config = dict(
    n_layer=9,
    d_model=256,
    n_experts=40,
    experts_per_token=2,
    d_expert=128,
    d_shared_expert=0,
    activation='swiglu',
    moe_layers=[1, 2, 3, 4, 5, 6, 7, 8],
    router_score='softmax',
    normalize_top_k=False,
    routed_scale=1.0,
    balance_loss=0.000608,
    balance_bias=True,
    router_logit_norm=2.0,
    router_bias=True,
    init_std_router=0.0301,
    lr_router=0.00111,
    n_head=8,
    n_kv_head=8,
    head_dim=32,
    vocab_size=16384,
    norm='rmsnorm',
    norm_place='pre',
    norm_eps=1e-06,
    positions='rope',
    rope_base=10000.0,
    rope_fraction=1.0,
    qk_norm=False,
    attn_scale=0.177,
    tie_embeddings=False,
    parallel_block=False,
    init='uniform',
    init_std_qkv=0.0265,
    init_std_o=0.00626,
    init_std_up=0.0265,
    init_std_down=0.00377,
    init_mimetic=0.5,
    optimizer='muon',
    lr=0.0103,
    lr_mult_down=2.0,
    beta1=0.9,
    lr_head=0.00633,
    grad_clip=2.0,
    warmup_steps=200,
    schedule='wsd',
    decay_fraction=1.0,
    decay_shape='linear',
    final_lr_fraction=0.0,
    batch_tokens=131072,
    seq_len=256,
    doc_mask=False,
    train_tokens=425000000,
    steps=3243,
    dataset='wikipedia_en',
)
Below are experts of layer 5 (counted from 0) of a mixture-of-experts language model. Rows are named router (the router's row for the expert), gate (a neuron's input weights, with its number), up (a neuron's input weights, with its number) and show model dimensions 0-255. Each number is 500 + 40 x the weight over its row's rms, rounded and kept within 0 to 999. Numbers have three digits each.
After each expert's rows: a language model's description of what the expert responds to; "comes after" lists some tokens at least twice as common just before its tokens as in all text. This comes from a sample of Wikipedia text that the model never trained on. Tokens count by the router's weight.

# expert 2
router:502568546490529551460557447520502516505537508494521590501491503511548485457547463521537568485516559511495521496531455578510534516513477441488481480492453452484565480492456552478424510469519423484427499525447470495416453405531549504419483577572545515489435527548522512501423521461494561540507475486544502513512503540509491499510441470505457496515480494529472481577519546565471483464436477535503549465470511495522554484457505539563499517543540554511505466503506500491479517529457483432518454530549604455452454461547474475473463465480486427428491557540545496518460462496466547548536451444446512468539569542494522482550600480514588514520528458468459509460533498507537517565468545431445557499418481452510435478458447538447504479469470560584487459427511541518454480534483463
gate1:531505497549497532529473536530467536435462543475493468439406431454507471452537530483552476532510490487484532538497528429495455505496470508618495499508523498446561515447493512505513494526534478526522575519511558555545508532495503493525527528559492441426515466481479473416481530471510442624445481497513509493515539458548499487529430526514500528489554469498513575472531493479570472499533463529569522498405493494474441550463450499437487533463500479526573557488560513512414518543550443593528490496455443515438459507495465512515516507490535496390467559485492474483508524516424526495519541532563503567527497457517444510529488448568485509509557547493485522490494535517594483482501493514508563515402565511509589495511471446516437443474520513534482545460393477446446543453510542
up1:505494529512440516537466537524567557536413523513508554516501539507549403475508515505383501548476512533532501459533508555505453520522449523495531570497609466460495482450468522532604502546501476525494509507502496496536550531474490510534539491509515553503553436438497580456483528521556414544539490467436508509448534469494472549536485439461515472483464400504479481534478560437509506494469497532529511478512442507460455503531469472491455496551461502548513461486439450449524535479458492542483428461623478495541513437511559456407453457496507495477518527469531478496537479524567457497468521482528565492502419464503537410524541589478475493480475503507523487478505554522518466465509490525523523508436577503471491541500523550464511483578555482414460487478509443475635518511503546
gate2:470445509532475486472476458493507551508502457525399471453431534487502525490510430511495527437526590517510453472534466454533449507569549492516483411460487492532413548482482478535533494524447508500547564544484500477497490488483442516493492516475480473492467540444468578495497469531508484437445418438480550477551565468436529543481495509588554466558454477567575471532562530522556535518572452562472526487470567529494509485491534475513509569623453516572560556517443527505523473498504462539505549467543493438478482503441506531483526404521441449497533425533486505482536534471540437480537416463516485532492527508545486494528472543512463492507529491489507409545465481518538497513500469435501513499457522496524506494517519419524595529466524431514513604489566493520470434530513519
up2:457576515486591450465545464537474527505429513539517510552565452499497566458492457503555475494510506522469481412534481497455493540549522434500534519461460518428536516516498506570430531526565524514622500515521461525523481395541460521509471450510517539483469509503460560447584515503487518514477523488499520467467501539544480467520530475535517498449545503521466559501458533501476476502470528486614562481469464503495558407535475541490518556484552482469567486434506451454494546500507493554520531492571525445431492478479579535578440519527510599538482523465530532437568491495524533462500490388544491483504531555480502494561503439464489543467451474510466538502556524491449531477484503537514361418506556535507467483493533503502507499522456453482514502509513476467478481430499573
gate3:494535479456483508459433453432551505458491539486498434581506496477549536518457489498455527447498521489550501540521555430453503536515570452523423491528509490464482506447521518481481528494482436489440518539548469525492513515564489456487530493546485502558482495541503543595503506417466601537460554497476486525495498533486500468482448554483552484495457486484516483531488476471496587467558547544494539528484427565542501524442495474541489517572458521468455506499461450473493555580463523509471537470469511369564485528465442488532517462515555471463482508462492465484427552521466500405497494548517552483505544445569509495441485552523532494501424400477494524531529432461633533524537456463491489554515493513526563509514560506540565455450563473476447496488423465522542528485491440
up3:489444575497556503505552463461498511536535490433459477448513499509500514450484499499466519555499485539486577618507506509526482488546473484460468530472530502462470466500492522535484480502541468494523537439567548503427528499477550500487529455505519504417509463563459594469461543513568520464458568554471534442508485501463495509489489417546514491512525498468527525500524486533460473493499448551468519478550495488480521547507571552501531487479502464530494447494527496497618598461513495451480564534538487459529454544603498451454504500523504500526574461437411443573444530514506553414506481534531557494521455563526477570522505498561467482512413484409416518550482531507529537532478498505434463549489491479597507484515459434474545422481543493507466568476523499507564490493482402
What it handles: Infobox field labels, coordinates. Labels and initials in structured lists, such as "Scientific" before classification, "Class:", "Authority:", seconds-west/east coordinate marks, and name initials like "J.".
comes after: "-", "|", " S", "S", " Preceded", " Directed"

# expert 7
router:500472500549489557473496515469527527573587557515457513539574484491553448488515485507537442449513469566536526478547505494545513473533575536552508450534462487477529503433537515601543497489511460463517523488497513529487494545467452488535597535488458460497483457454491514474501545425445517514485566510498587421573509551463578484452411471558505422486470460491464555544466492511446419450539467525493429521530466445481512426525457449466551562516443535533516466503474569489413515426596460496523475450505481537487510406515516484451458463578574549471562534525461447473482495509436447515526506483454531453473537490496546515493473502517515507460485510532480514458548466404506559502487535498486528510583515546554532473516520508464544520456492520507508458535477496453498527531451546
gate2:535503514553480500559499573477537430462451514529561524429514452513442475560460474397535535540562456559544550456503530546492563489467496482500435463524502524472516544451477510507511507578502545522544495486460486495466495439389536605555530499529517471470531518557528547473415569496456505481526495528525507508550503545503551511544483532505460523514421426539498486525500532487543527532507542550485470370489494450513441560554432514504538496555510470499542517515464502475484476498561471503447493576516488443521470494448553507569573540517497529479554526506478552591516532516424501485483496533471467585568512457440521533521465524476502566488509455393457496504484529520429577535492485461534497514500484447507449451446509554493493472473515461474505474526501511523547501498474599
up2:472491456547556522495524518428515558517477551466438548529511422538595539526469440471507546492484482583493563485497512504523482495533539501540443564525459468505481460457556455526425584477483541509454467452534490552522521580495579435487507499558455497484548506481499496581499472496482487529432542484509523464585442457461487497495525541513480452446446455496578428547522549441516519499451543486481531527487554480478481596503493458458508547510552477501531474537546517456462540521535561446491428469554560512514519607559539538555532537463547529479525494483520529508432541545508468514489456478523516488459471493482474582543508534549539530513527488540530450442432520491553487484533531465465431559436514530528593499527540524503479469492456562573545538475501536518464504508463417
gate3:576455621548480455482489553546435519483515423434524523525521541480482443525519451497490557485591494447476534470498487554471495545412527521496507507446509437561543445437511423469509490489500486503489546497502438450436532518466482618510485554507461479542548493491473565474510499495477478508574487438473458529462531505471507514498534536497511462527476472516514446533557519518525547619489489505468524526475506508503464542457473549593435434518444465585465475502456515563472528569431501437422554525500541490471457464492487556519532545477503534507501536520505469525538487501535533513523515498476490477522433437450472462441533492488520439461436526410553496493477530529471562477427565499483453494447469541528487449570565503544491494500506482476495532487556543398493500495474453
up3:460481557488559519562457501534445469456505558555534518617468508530488470477457479493541510443470533472467476454516501482503491537538448479448530405555529456567465538514442406512443441489490477545463463493519433575455453487522499493518545512551518480456501465468511531493528599512522479500567528563570478421499575509473441487502483522549530501489493578515457568501485524492422475559482529484493583447426507539449520463433481479580461429513502498560510495557509481450534487524485571451485527473491489493446536459486447425430485413498517510425509556458530556515466504557524477472512514464543520575504466511522531539477527547492488502544450487503485585502513522551517470549515454540527502519454421468522439514487481476482427487588486558520486490557547527478514503521485459
gate4:562503521443468492465502492519546568505496421497480508522491539533449450460463514512540548482487496506494561523474565502449557582450483518561511458520548468513571534411525507558471448448476465546521513479508513545427513478513517471447587426473523489459464482465488480570448453505436552480428521515517542470464463492547467452511491485448528529553510512549524495530510561449473551535545488571510469465459460512554444514463535560570529519518497483480498486493466495444491417389422458474521495486617493507505491504439434573416524512458488485499432437577501569465525506472575450460530504416473526511507478529495572485510472537504496487505463493437539450436580493446487516467556519521517516466480498396464524539510547508521459522473463467506488479496523496473529533570544486
up4:561587483527536496491485527503459412530528538528436502512492480491512494471455513417488411499361480506497574527530524432533475528574573504492427537512491459482544424518461541557546435571523552528521500527413532491432539515517573467483454507509427504477464534486559555498521543485504514563515485480513514492536516496527481490523512484533470498490497475470490493532475491424548420556512494504507461502485519511409501462509499492440519516513487473525551522460480467530447513513469541547455463522474492525540477435523430538526463505409451461503531526476489490414609488463514487499529535578514508521481443455446557426530503464462439522489486575511421473485573497511582560464477437562474511551474484579530501553544569544510470501481505503543457569468491519518499491467491469
What it handles: Table row pipes, pronouns. Pipe characters opening wiki table rows after a line break in results, tracklists and election tables; also sentence-initial He, She.
comes after: "\n", " ", " Win", "\n ", " 2nd", " 7"

# expert 35
router:529539540499567465544468497510495476460527514496472532422566547533523414502465472427471515499490488496499544405497540422508569462526471550536479499477481517452545518499506513539528464552529546570472428474485531510523490504534544504583449497470499417541515540511436473528462481490515482523512515458401534440552417570615440535516472531472520441561453514462460464451456410478493509507531473542524530594496510513460473487434537438483481516514542537546481498461550452485461457452505502494472549502432510565586486612432468497468555520455476475565490492495519442508497524514565475510445555429503461460475485484498498528503566434495443502527531487543505430533455504469487458494486482472480515444552487531545498514552497526538532504522484500498454525490448593485439456489566491
gate3:553519488476506499505519544557507482559524506513542528497536536500447540494551501470478540452463474476522524527520607546522491589495465465554535480535489493456586509519419448454530495458467575440536524417498411436439509493504490558411459481569495481518485594516506528544511516447505483466520453492565534515591455535512407578495492486539594486487481455473508511514457462517543530503480574472518491546478427520558456494447504499556548535532455505440544575472467505502536512445566410591451517450484532468478463521534446516515488525503441548525444532518506521503572557464470476490456491512404494487498471432551521505481487485499461522470450559510477465508515562455520510522542456563498514500460528496528460469484478435503463535558491547547540514499452448486469482449569483
up3:493552467513506514546486497457476505472555537546442532522446538440453450511483470490400541491414542489517529490515483571483519469502569602519523565530509484474542609493564547475526491547450459523469550541478426515431512529494471460472534498523432492586479477533526429471529466479487540516526513486471463444519461566459525471532493460453539491508487419458506463427500514557565472501481500506459502482363443495458497526533495488456492519520598475459476494489498550474476445447531484564472529512450528527470473516536511496453551543457485565515497544514500502529442477464506550554520497396481470433576483547475467530500497444491493439507428454456455424463500534508486457546453504498503431527542529490516492457549480494519543550553499516438609446495547508530476466512470487
gate4:568564435485509371454482525448525461447486490409555484453491518437493472552541474543500495478470510537465480505457517535534466505476535495504503498483479472441488478547465507514492519492560522578444468466514502500452505544427512496458545558388431545439539490521472525490429496476513485505476486517500467468455527436509492499487458476472500494470530468534450542532518438551459517471446542509491493503531500417484501554452518476448527480512480476547502497557484523527453464502449492537494386523470480532572488510507561472523461496559380520469494476536495545536523453454447496554499450488555513477602456513493539478425442521517475600417475515426444448525476525468496484446440478455487528466514462563533532510472537506509477560458392526437529546566531520443535536481511504
up4:515523498578438426563488498498527444488510543496509479559519638492498461502447539520542498554531474575531494490547555520518517486562499494469503483508541432544529426545494530484502499533590479512501433528557501505481533496463473467519545510473527510540507523471561442564504514531554431514431527454532466558517492491504517540498496481513533492577433492501476500558467478522461523512479473433498500499500558559430485493492515580477399422528542445503483503516443416542459518536502526464509547528585560505500504537486468516553465496551535520575493509529489482554614456494486508493476474479474558447510498558560506522448532521509435526465494493459389450492449525514463478463397477510534505495455543576430568505483532504520518555482448454466548548477463515544543566516465487
gate5:488506503525533514522546497434512506539476537487427532514500506485493462498510573484538452529499550507522511485473491531425542460467498510457430511494515558416541538544438499465495467583544578511527546526481414533565539519494429552466531443533437481489474550540495525517541462481483551491516538504503437421479522582503497532464524566464514486514523505541529453453445539489463477429438506504514510464528431511474505486539421511537528483564464505522470526486433531476629475529502525553510553499507553552512501506471520496548492469432450481490500458426412530504394512466576479520518498484465514561578489518532470561522540517515477432468502415551513433424503456519470473495562469511523503496568453492463423489576494514585543583484502473537501449538473525530500496420490518
up5:454531542454520554540552593468444489510478455508515501541496512417460594501409494437512498495516507518473527508498443486478565522440451457576514529455443538447484541588506519421437546502472496485530517460508499467420437488504475515493567470505553487499515497434534508472426467509456480528537540497496468529477417522452455535540467463481461537511485443506469481494450464584419470464495510436550445460503480530466523464438440497443512490548498499543542496477505506489470576476539524491505491520573536522532553510567490455477522504454498517458501445440561455453466508523556440511457536489540484505456468534495536482442484539477550609534537562495519481461442431470460451501543530550470439479473557526578543496478481501504538483532500519481505519512419531476497421609492556
What it handles: Line breaks. Line break tokens ending headings, list items, sentences and table rows, especially before section headers and new table lines.
comes after: "\n", " |", ".", " =", " ==", "==="

# expert 17
router:512462445512507496540556460539483470449424524452510458472479442501531547480484513496511581511502479476514612522531487531481527550446496537510482458484500501476527469502453459502473529412503465509497446506524495464526495462472546484478523435540534531572504435541516518472498485542491435576521536410430487526536539518557483492449552505467414517471534509504497472498590537515542573464494517473527501400547526420534448504540472387469495515492460525518462541491549525467455574520500484471454477489511462505425531491563513580508515462498501412410515474470510384473536467501539498604504414491558549482511492496534424511486562473505530423459557547494512473518508466526527499461565515517424508542424461466492507525486392475472515531474475434489497529522497528484525489453502469
gate3:476543501506562516511509522462563540483536508515548539539423447540544494525548479491515502494486504460523462527514478456522507469570449454570510477501483470464435568471517480512413493513494476489494505518532446507515500559467488440488482477512533475446477469505551468525533479472509514479485527463574441493446498517477516487435511483536492479460390427434516533579600535485439523499477422498442497459475503489486538481533531508491510570467578511499483485421504468519476562575558521473451501468510424575495478461447498436471491513539504601451500498481483492492550495452471514522491543505582481604459452513552528518446474439492397598586485550473507589463490584555508468536450480552442474483594465488506483544449503481446504452514488501468501486472472543537489480555472558
up3:547424524461442500506490517550495517479471476596532493490518501465546526497511505481515461533500504504555518428535447514541554451518496526546504511497560471466570506481492498463535462579542460430458554560489554494505510582531502494513506537475518553459535522466575483454431474483540511466490566514526513509443523522515463521467525519504505496503539509551502454524481450528483508524438415486485598496448528488552501473488491545458536426464588474470520452518475540511624450488496504535491531423576557422506449399468515437506497569619432528518564535539509487497499494485460511471492526529475483504512454503444536556520451529549571498480458435525492491450464458528483547543476514558478460467561437488464569518480483485437512457484551502510551427544558538407483502495481436
gate4:423519530521431461532526450524553462510488488551444515480419437516495497500508531520563504461511522532466539499500577517446526472484496432485460492500467495473501524476404482505505458559560552468503536512551555571451437559482502529470518498472565528402551537480545515501513505491407472482524507402506470529514549493583547498490545458471503611430464531539508563508535530521553477558606526561453479513471465533510551582518472467537497561527535438491541516426500503496537553487481522502488460451524498439477487477492576405580466485449494478501482543513557490470471434468448504530551493462478512517505408507495506546454519452475478535465469528491552523537433473511479493517430388562485507533491455498528483523587499518468504495508492476529451515496443570470512489483515536
up4:555513470520445447569432499449510559554460514512427550485503417486547475538488559524591494544492455523498517537524535482530538436561426533517557511495536633479479477502497468527489474476477515482499466532475484524526511550481564478485448518533479467481491526459511476522519474526476500605489489526503508579587544476482512454511468496475493560482546467473440525408576501548554543546552520487529533490485483473488432527465545503420552480512470508505544527549473477449545398537537468512410538463484497493439556519547523555569445506506504502468535490524590517523443478529458567489499529477463498504461479492567580617504494511530480513464488500544490520517443486439546494451467441525541535459472524510554520507530478527488517482492453492536400562513422486435456493486494521
gate5:573491491464532513547533556533432503490478533536446523505541548472520479556456470487521528521471461441512528493444450437557497514539491427448497521556499540462453474438466529472567561481535491519565463437496499596423472402469442468512537496462444468499501532488522502565529525501533485542457496572486465529439551481477491546445453537534559555586471463527536481470533454521559507563531554518524481557488531565511482507496462522553492528518391507488505471540532548492466543501454468507490441556508545507511432511517541461509462489557522534555468508520424572518528549462492491493492594531614504501474501530530472549474524460475571549527592554435514510577507458461527557434497445522512488470525476499449476445490481535477464442412523462515495526453514500496475450519481514
up5:447449509438484458490554480498482509578439429495495548489479543494546433491506505463503469509519455456537522478525482528528477531498516524479492531480471495540497433459541493484481519465523503560491456476497424509442533469541478553529486500454532550470554466524426507475426415602493532538510483498529496513465490527533537542435515458497452537491468448433547563566497460576557560439454518502520463471517528443462517389519475445492502471430592518506446454485479485481559519528509522499483465545539507570440497543505535414527501423459539489572492501469479481429474497424461548570524497443479522483502480414403480467577526499434488543484509577518529489485471447527465561511507483436498555428476573573445561503503467573508485478468512531461520518523467492477535479515441515
What it handles: Common nouns after the. Common nouns after "the" or "a", especially directions and places (the north, city, village), plus institutions like University, Committee, Church.
comes after: " the", " The", " a", "The", " National", "'s"

# expert 19
router:508492552545471501553545529507522532484474521473516488454470499491538519580535542512516544500546474516505542569552468484503518453565536491459505472448504521506427568506489537484486500518512459503495566509501438456412537537488512558504573421544468471482425462500477519518481485505506489511553537489510473508539518452466543506453557509529496477450442484529547461487437551528506492546485572434594476573518522491519436571527606451485568533491496416493518518506509529505517516554446542497544501490438458496578496575469506460572487517481442507530435521545448512498494559508468451455510559538555507533581498483451590463492442553507578508486522473428481524444511467475501487515568463454496567479493519499532540449529548612494456550566517584525497424501590477512474529511528452
gate5:518497550543510520510550512469501488467486499517500541507508527473482645468511468504544483484492484550501529529501535485494484554473527573477523595476517524485473493468476522517549525538524530472538550489507462474474465480485469516505505496500477476481469501487458481470515565464469547464414484467479539439479448488484506444545515528468454501430516430465495632378429446507477585505559503489475485529516510441493566490504505412532479509399471446476583486511478500507552543500530499506530427480534550618499590506500538569527568508499542476465410532467481513517421566466544472553490431506466489524519478440509459487564513557525489522462431425561495448497475423547495450475500521547490518530514433472486441568540455469522534550569535484483566517506494496527535520521494472
up5:519538622502488502456461473533503547536527492510549528474521543470485522564500509539476533461526553532518559401575461498530501497519540494470422526503508579465495535516538527460487549480533504438432503556456508545488510576478494498516476532461482525564509561507547483555571526560587480487491481510447528580509480451521470545498526526502485536533516616528404528471546561514433528498527531488538578521429549533514505474478480457431479511496511504503520507487516531489492496517460538465596538533488510452543525513514520425528547484454545526537490429420537590486573516531486493495471459449509499446539493450491566593471566481591520494511512492513506549561481506534530464512498437498538456488393473501503495516531527575437497506494552484463504460519531528424453457499491566
gate6:434566516444567514498496496439472480513515463498464464473485577493495511496487591560540487480564494503521524456532424484601532514475495460507457463516485481480414535514582474513494494540501473516510543546514507470556492522473494492506505529444541538574535505523508489445421472482442574578501470492495504526492513525475501466492515428505589475503497551513514470447515508521522449537519522481576490410521483480441510525468468540502493460498516486486487464379483450442496484503494520460486439543547487530543433516431532452433440435454498404479406506559545536514470500519437470479524458516532469493505419556449440548473525496451456469471522536513563577529516490478489529617454486496478507469499454447536521511491499485416520533512521442430535549549450428456425520463523508
up6:494485501508475546514502465492485486475547483496460589473479545441490449492528475478464496515437564474543515509531432479471541453456462518572479543468543529588477487584490541523489608514517540420477477550527539496500459484586497462553563531534520517498520470455547501527456496451497499586472540557527497474467469529459531511532495459462499453501545608541459501488475489594502433536488433501495476498568466482477554484521533515504507494456554511511521572430526545391521540605520564511556479443484573559477569539497517465480475484444502526496452489507501526479459484484479497553471513443579530444476539510516489536445518581553564462457489513513549545467593404468520499562494460461479453487423537462535536517500537475504457460474507549483471470479434529536472474535506506
gate7:534534446517504571494509543532461535546479492547489574503492485487523468452525478413475525462481549496502498463496473422537565505435526565502488460550510456444507555399563508476643509512505492510501457500505524465483412487501464566523449458482543516501492487557438500420522457451507565484416460452462514485516488462463529559400501453527511508519463486484539550472471546539527484522513450468501520484541481459485491510501505417523467510476477516489471482567539550486574499498534468560508518489501530527464531462440534481502445552500519559488500434502482462424497494444460524518556534510458401541487551542519436430465542503412457485532532531524445491555453598498526497411487476483505509500520488467531502507575494504515492506544462427497456430517460498533524387512530560
up7:485488511529494515546490516415504477488558525531512456482541436534470564509391416534492526574422503494516565465509440523501552545453532478421509453524526554490478477538451507439527406511449511465495496463496444484563516531457545552505565464512443396522542477503494458513531495560482529486561534484498484491508465497523516557551464488528552491523526507509473487479459439444513522508472505439477458538474487452494510436502535536467477447484542499544490503461538561549466506588523559467466481535501505529528501484541558450444450430523463518567437461497543491454512554501547432515594416491524500493516608453553486478455515528549444504496456479462496430462529455531513570475502494539537564516541431572498572547486506447504528527524489528419439486505532494540502443506459555
What it handles: Table blanks, foreign syllables. Blank space cells in election and sports tables, country codes like FRA and ITA, and syllables inside foreign personal names such as Miyu, Kaizer.
comes after: " |", "|", " K", " Y", "z", "j"

# expert 22
router:545534489418498415543455469524574560545530546418462534551495458524525460529522548553548511565446507518479458435522507442504433488448504452546464508481519509438503554560447446438485535462481447523460430494481519517519406491496509519532593439510511445495502514432401558443470479525533525521528487501496560478506496484439462509479538492542497581558497488483547568545488448445531421522534549511514512430536448481486496474492487429535488516440525519543503479544514523589488519472542505556494492448451491560488513497545458447547488559514487573558514554485493475485498526512455501500541537447437540522515424433531542415502524428451477525456463506502453574520506530481438500452411483493510476520474551486460560523461505515569527495506530471508438509552500543504534507535540501
gate0:539462460437512461540504460467468504423514521515498515471522516470548485537508449510557514441537490563487504443473518499514553498549383511466517404490517471551492518476481550476569448453477476565499515611532523566465480492499522578560493553520447513548504465423517509524528530483557483515464532524544498470539407507494505485540507536572428479608478485522464519482491452463511508430508437461449440487486479467491502431479467498479485557440531517475514531501471415490533479509537528484467548445489581454562445490480481485582454497498573478465512482493531518467459531557440440497533462470518498441445549501559596466424557540469547498496499544549505494470556493470512503571400468451486563521484482542520496542481482487486495532503523480464510450540534475451433540466527573
up0:579455483562480529486520542444517478533454509466540508496453525520559566566525495466491456489545508536532568417562504512521495490509463496409511452507550499471525502565471472452579459415552581598471551575511551531478448551513475567530459447494501486435609460485539461432510486489516495479495557502474537526473441482469487572500519493531448469522539501540494460542442487548464496462524532488561542471533500496460460456556498478536481506496451555517535544491511454486517472479526496526494503505505513489614449508472456452527490484518467473650457447487470518519515472550446484529467537438512543460485479464531468514471503464465449457452533499501425502565452557543533511503463558543535542551430520490561524440536471476526546499517487545544504444471445433447523545475500475
gate1:504462526508524511510473443458512489480487549439522529502511466526406532484495517502418506516536469526530501535486511453469478462491522540401440484569569537422493520434520471476588515531470448495474544476500518545518507509548440505498427505540556487531438484442426434560447472503516478501501487500500489514542519543513448403440536548514503457505547510499521446486444527557410449503458483428520522475429524504525512452513473444476424440548582495565489533478588460478504512454487452547533473492493464418567487469492503463526505553515478513541481518590482460472573484510485551506551505496507449521521431510453524457496580468535429569487561432508477467562500559510560507465471500459571499443543479476473447493463476571552420499497558478494482506434455451504472500477473541
up1:383518545426465494452558550504565511556573492480507578490503532492452501515538504451517510534550471471461412449459447506517529499441476508532487473463561483521507526453439455469518412483486441440512545508457567509440510530531469435498482442521534496492490517491511520470554476488461580517505517448527474483475518494443552482559531474510545541534446569384558469515488499496480428508451579499502505549455523436468499498425433506505489488488522486531425423510516494469512420472438511557586494520521507481508469587492472528542498504400563482531481522425509428504429453518468566533484496499535511456487504507528486445453538464509450516486469561506536501477509513427435504445462498472484464506534510482514479471518485537498570426422443550521522490437490464492508508444548535
gate2:524502398500492520516513479432520498438496449520454467488531500571521449571500463568557472469534494457445419555490559453461533405495434405527532473461530469571503468508553462451536508499493512544514515576484510530537530508486501559488426514524451477551469528529603424467535495479601518482472538480497575482460483554433434424517460509455513523488509462456546520467538519446553505470554478452511531386493541504471521515497551534486494490491488463455527499464444493496511504493517501503498533488538501520440531447481463524435498465502460514516510467506531452552450482456472509614559526501574487583496539490505476460525606496456485519513528483508533526476515504447499520551501407464571526485534462493457473466473522455511558520546500558445514481439467507558467557492469451
up2:455497507441564473547490530495478435511622459508505512432534499526492474496450532497492485407502445533495482515469570507520547427436546520485578514484515437546553510512556467481508453517588472573527432563462509472432469486400476477525456503524548517498486523503512511494513550498509501487482553536512571516478542481498452511499500553504544530521537501462517497540514491512523520526425468465466582480527526557492557468491455581476537476522488556497527477494461519457592486494449537467417487452502488514466446504493519552468531516563543506497461475458559495502487477514447469485517492468557493474480568539491575568450458515508532531482455529529514467517507525437549392573475563584525433537488537428589530548475458460497552495512516506573479541551461499459493493428416562
What it handles: List bullet hyphens. Hyphen bullets that begin infobox fields like "- Born:" or "- Station code:", plus in-word hyphens and prefixes such as un-, re-, tr-.
comes after: "\n", "\n ", " John", " Robert", " William", " David"

# expert 24
router:506486493474514561426558441484504530545421484484458533599531493566556498510454464519509505415510449486471573504485488560531508500479461494519472450439466515490495441549476413541447497464509491483519490513460483543433528571564484494436512472481495495506519442535451471464528490491432491557448499541542443518477551506440561545464486475502548436516464453440565466542600519422531513504452518471538465522484541523539447482452508579516546480497499518467422511464524473496467482523509523587463458488548505556432575474524431429470485496540550500425563452599499475443503551483559435508514506441465485505514469544518507514495502487477502463477486516523517496558482423516449570460476483563443461527549499450516467458500507497425557495461502498544498420488537510512500565437453525
gate1:488555502504485470455418470516517446475558515499506491496506482458482525542503470522474479555520458469503512562517444487462486479547483538512481491510481484425479508455486521467505530529461597491504556517487470599518554524542476518455412564471509478517500521524519395488481485558517487466510535573512489491544540402451514437491549467430493576561489541471486571513473484461548483519571442522517487512562464476553476560475512484481472588454525524451436437528401467545531479472503526494457524469589484445483499602466519501510554601518481449586486507491565527515478434547522574462431521472472516521477430485478472509482455521543496521561459430513510458598538462519506483556488531529514537500501544470489499504476490575518520485495505595549521512473540529484486580486459573
up1:543362461409500550488545533534497493488481505542528460486454543438455457587504473504469465466488477549566492518447512536537532499454472509514515517452476520501458420525554485448538533501491486488484500471537466515462528501423440450553548500543530440507422549534539467510444465522520530517485499510478528417511490492547544543513496434494490570444578459466517528511455544554444493534510594555514481517518484518434514442492526539527508528497408481561544510504480504534480512554423498652459535433481513487497575579452577466513467490549424488469532536497476448513487599529523503501506510464401470531496517508495517534492517486579505476441539480518557449512572506477461487470475521494522513453501505464505486512470505542454536550458508495494478531459422546494492479552474550
gate2:476491533505524443564530528475521490510521448553469472460485428485437501476468433494568433532521428449591474543575534441487517454481506466561514511478526472495534430541500538528512518527550543486491547545452517460510641539496498517563416471491456456542547465589563421460531508593503458480489493459504473455456450514498484419501486497599465558557559464481515468508466530463522551503499527543490488420508419458521449520478515479439474471500479569433487459500490495464498538501521433485512501460430445516524479509523465559480541525485483459465489554549585541541490484486485484530569550493491482495458454515486552554496561480495492562456481467427486472558532566444503510496523487549496429502535483478463415513526432437496448499527454520489525470520542519503459478538501494
up2:431495454486504466523513523500571532493544565564491427467492524487488486469560463480456476467511539484507548539502494549557450389485462487487531481463528453501514426459515503486517541497493531490435497516538503483491535470572511531505469513482594502557483517509472493493535522577525535507559532485425419469512545422549494566517559571563522497469487464565465488432467488479430493540467493540419457464534548492466508481511458575411548495503517444497518532438478521485516479526546482475529496434505472549412504535497598483471459545486445445493476505487481476474514475524457542446557538507471458509481499497421514487488556481432498506537426424443451412459507456499499459530476496562568575534515524499467517508457486501490539528408597535493502509482523506516461559443399473
gate3:552538462487598452493499432550501557514528401514484438459521458504526588381467612522524534479448475474530487431561505456494549491538579496481486430509510545416489554479394504464531531481411527491540495475447486501477511579557470520516481440545556476463460512464443481486496483516533552530477536469483494529509522447592508471503528461536536555489445465488508508475457537484553491538539464502472498491528501446498509484500499454547468457466535604472555499491459453501541432536537529437558403528485433462513492481461478463512551533486453487435519438471471424538484455516489484503457531518520473464508525508507530517511529463465496415500497425566481481530519464526537527551600528498509485482501514470484549489458542543509421559464494470472515523506522436517504529471514525
up3:504513433595499487473496507485596478510496557481503526540494379418473450476498468530557470505527445572488493470483514517542501497530508436466525587566512540460525476490528475483529516517448467533478436547541581453427472542618481506480482396459493612425515498491506498529450551464520473477477438480536481484521509499524474504482509530485441526489501480578460579569547506472553491529483497493539465487519490546529480461464513467473515476509466537520471457485585532499454466521567510450500587461562492501598524462458499456492488508484492548522489514494518510480469473485468574516513590516446520512485414528477486415465496465496463490540523481535475486452486413491475439554469495522523524529531468515557522496535529526488554515430546492554469458485490477435580566566477470
What it handles: Determiners. Definite article the and possessive determiners (his, their, its, 's) beginning noun phrases, usually after prepositions.
comes after: " of", " in", " to", " on", " for", " at"